Experts of a small language model.
Size: 14 layers, width 384, vocabulary 4096, 63.6M parameters.
Experts: 16 experts in each of 13 layers, 320 tanh GELU neurons an expert, 1 pick a token, a sigmoid router.
Below are experts of layer 6 (counted from 0) of a mixture-of-experts language model. Rows are named router (the router's row for the expert), down (a neuron's output weights, with its number) and show model dimensions 96-191. Each number is 50 + 12 x the weight over its row's rms, rounded and kept within 0 to 99.
Before each expert's rows: a language model's description of what the expert responds to. This comes from a sample of Wikipedia text that the model never trained on.

# expert 5
It responds to: Line-start list markup
router:55 51 69 44 39 51 51 54 59 69 71 56 49 54 69 36 27 37 45 59 48 57 30 60 46 57 33 43 70 76 55 36 57 61 44 57 49 62 50 52 53 39 48 60 53 35 28 71 45 49 53 33 58 47 46 44 56 14 55 44 66 49 45 64 46 43 38 50 49 53 74 39 50 50 51 47 59 51 56 62 54 48 24 50 44 44 60 58 57 51 24 49 53 46 56 41
down1:71 46 41 55 55 57 58 60 44 50 58 47 36 48 44 45 30 80 65 39 48 31 62 58 42 39 57 49 58 26 55 81 62 48 47 35 63 68 77 55 42 57 50 53 42 33 60 64 44 49 46 50 35 49 42 57 76 44 34 42 64 39 40 42 49 39 40 33 52 47 34 38 40 60 59 43 43 67 48 30 58 64 49 55 36 57 35 34 47 53 41 42 40 55 43 61
down2:46 50 61 46 42 55 57 62 50 42 58 46 49 51 56 49 42 42 67 68 63 41 44 35 50 60 50 41 42 39 53 70 45 64 75 55 51 66 39 53 55 47 48 61 56 29 28 68 23 32 51 60 52 54 67 30 64 28 19 41 68 41 41 46 36 48 54 31 54 40 54 34 48 57 59 58 32 51 41 67 45 40 27 62 62 74 18 41 55 49 73 45 37 50 53 61
down3:50 47 59 64 45 53 43 40 28 48 59 71 45 57 51 47 41 56 44 74 46 64 55 45 72 35 38 54 50 59 30 49 65 44 55 48 61 52 41 32 32 63 47 65 24 26 59 57 40 46 40 67 55 46 28 66 25 62 52 28 44 55 42 31 72 48 30 44 47 44 71 57 49 42 52 56 55 49 50 53 44 53 37 53 42 25 37 54 50 61 57 68 53 57 25 67
down4:48 43 52 42 64 49 38 58 54 47 65 46 50 62 36 34 63 63 47 47 32 45 62 66 45 50 51 37 39 37 59 50 65 57 65 59 42 60 46 64 72 39 37 45 60 49 63 41 57 45 62 56 82 72 52 55 51 11 54 40 65 32 35 41 54 55 56 29 48 58 40 44 67 37 51 73 58 42 39 33 55 57 60 67 64 54 65 52 37 39 54 51 41 35 46 40

# expert 7
It responds to: Spaces and open brackets
router:50 41 61 48 51 42 69 77 48 50 32 57 58 58 57 46 31 40 36 57 45 43 34 36 53 46 41 52 49 78 56 46 73 34 36 44 44 56 36 50 69 28 47 70 48 49 38 62 58 54 44 50 63 49 47 54 46 29 48 48 51 49 69 48 38 55 27 45 40 34 73 66 36 48 39 64 46 47 64 55 52 56 65 55 56 43 61 70 62 48 49 54 63 36 69 53
down1:46 41 55 47 61 34 31 48 52 70 44 40 47 51 38 53 63 57 54 61 43 57 54 43 64 52 51 61 35 57 69 62 74 39 47 41 49 60 62 39 62 53 32 68 36 41 60 60 42 29 52 35 60 57 58 49 12 53 48 33 56 45 70 68 51 46 59 56 45 55 53 53 58 55 56 37 52 51 36 31 47 61 51 46 52 40 34 47 42 45 57 34 64 63 40 50
down2:51 70 68 40 40 55 49 61 64 37 40 34 69 42 51 72 56 58 51 55 54 30 40 49 59 48 39 63 45 43 57 37 59 44 29 65 44 47 34 49 54 43 59 51 51 43 55 76 57 62 73 58 36 49 56 71 46 36 47 45 54 47 56 59 28 67 70 62 40 49 53 48 61 44 34 56 63 45 59 61 50 33 60 32 82 53 35 66 41 53 53 67 32 52 55 44
down3:58 54 41 35 56 50 45 50 66 46 46 49 57 45 24 69 63 68 45 37 46 43 50 79 52 67 47 44 40 30 16 61 67 70 38 44 48 63 53 59 17 75 63 56 69 35 44 48 56 56 64 49 57 54 28 44 32 65 53 56 45 45 44 57 44 48 51 80 59 57 71 55 52 37 82 60 47 42 40 35 30 62 47 45 35 39 50 48 71 39 42 38 48 44 51 48
down4:52 48 72 59 31 25 46 52 38 46 38 43 71 56 39 41 80 58 39 33 53 30 54 49 38 50 32 44 34 42 37 57 54 63 50 50 40 64 24 33 43 56 60 56 55 51 56 37 58 30 54 77 49 53 60 39 18 41 58 62 63 40 74 53 53 50 34 46 57 47 65 57 51 57 65 56 40 56 71 39 59 40 54 48 53 51 63 48 49 48 44 47 50 81 54 50

# expert 10
It responds to: Articles and determiners
router:76 42 54 48 47 52 67 30 52 56 52 46 50 48 56 47 35 22 62 33 54 49 43 38 45 69 73 58 58 39 77 59 48 57 62 34 41 35 55 54 80 35 43 60 42 61 54 46 60 52 36 55 46 56 45 43 56 24 44 37 58 53 50 47 50 37 40 32 36 32 52 59 61 46 34 44 66 54 39 31 48 34 44 37 29 34 53 60 58 42 42 34 64 14 51 28
down0:47 57 48 49 38 64 57 64 55 60 47 57 61 78 37 54 50 41 83 64 43 56 52 45 56 53 25 65 61 39 61 37 71 29 59 45 60 45 63 48 43 40 46 44 43 74 42 43 46 52 48 42 53 37 43 47 42 40 50 58 46 46 55 57 38 43 43 70 60 42 63 48 55 54 47 70 43 48 71 30 67 41 54 49 52 60 56 45 45 61 57 41 53 66 39 55
down1:38 51 72 45 47 35 55 61 39 51 68 60 39 49 43 53 55 68 29 43 52 41 53 57 36 46 45 57 44 66 45 66 49 31 47 62 50 56 30 36 63 53 43 53 50 49 36 33 58 44 32 56 54 56 42 74 45 57 60 50 57 50 48 68 49 58 53 66 63 43 44 46 24 30 62 65 78 69 18 45 42 62 57 56 47 44 67 27 39 55 25 36 45 41 58 46
down2:46 64 43 57 42 52 56 48 53 36 77 34 54 41 48 44 67 45 34 59 43 65 58 63 33 53 42 34 59 36 51 39 43 61 52 56 35 56 59 45 38 56 66 43 46 50 53 51 62 45 57 56 38 69 74 30 56 58 61 70 30 46 62 46 37 59 84 42 59 77 61 43 34 49 58 66 35 55 53 64 47 63 63 52 68 50 42 56 62 43 48 53 34 43 48 25
down3:45 40 57 57 32 59 39 44 17 36 21 44 46 48 33 59 62 48 52 58 62 46 69 53 31 40 52 49 46 33 59 52 62 53 51 54 42 52 47 50 49 47 56 42 53 29 46 50 49 64 58 51 33 49 32 49 57 61 54 55 53 56 61 70 51 42 57 60 64 60 47 46 54 34 43 49 77 71 30 40 46 59 73 58 64 45 68 66 55 45 80 70 73 60 51 49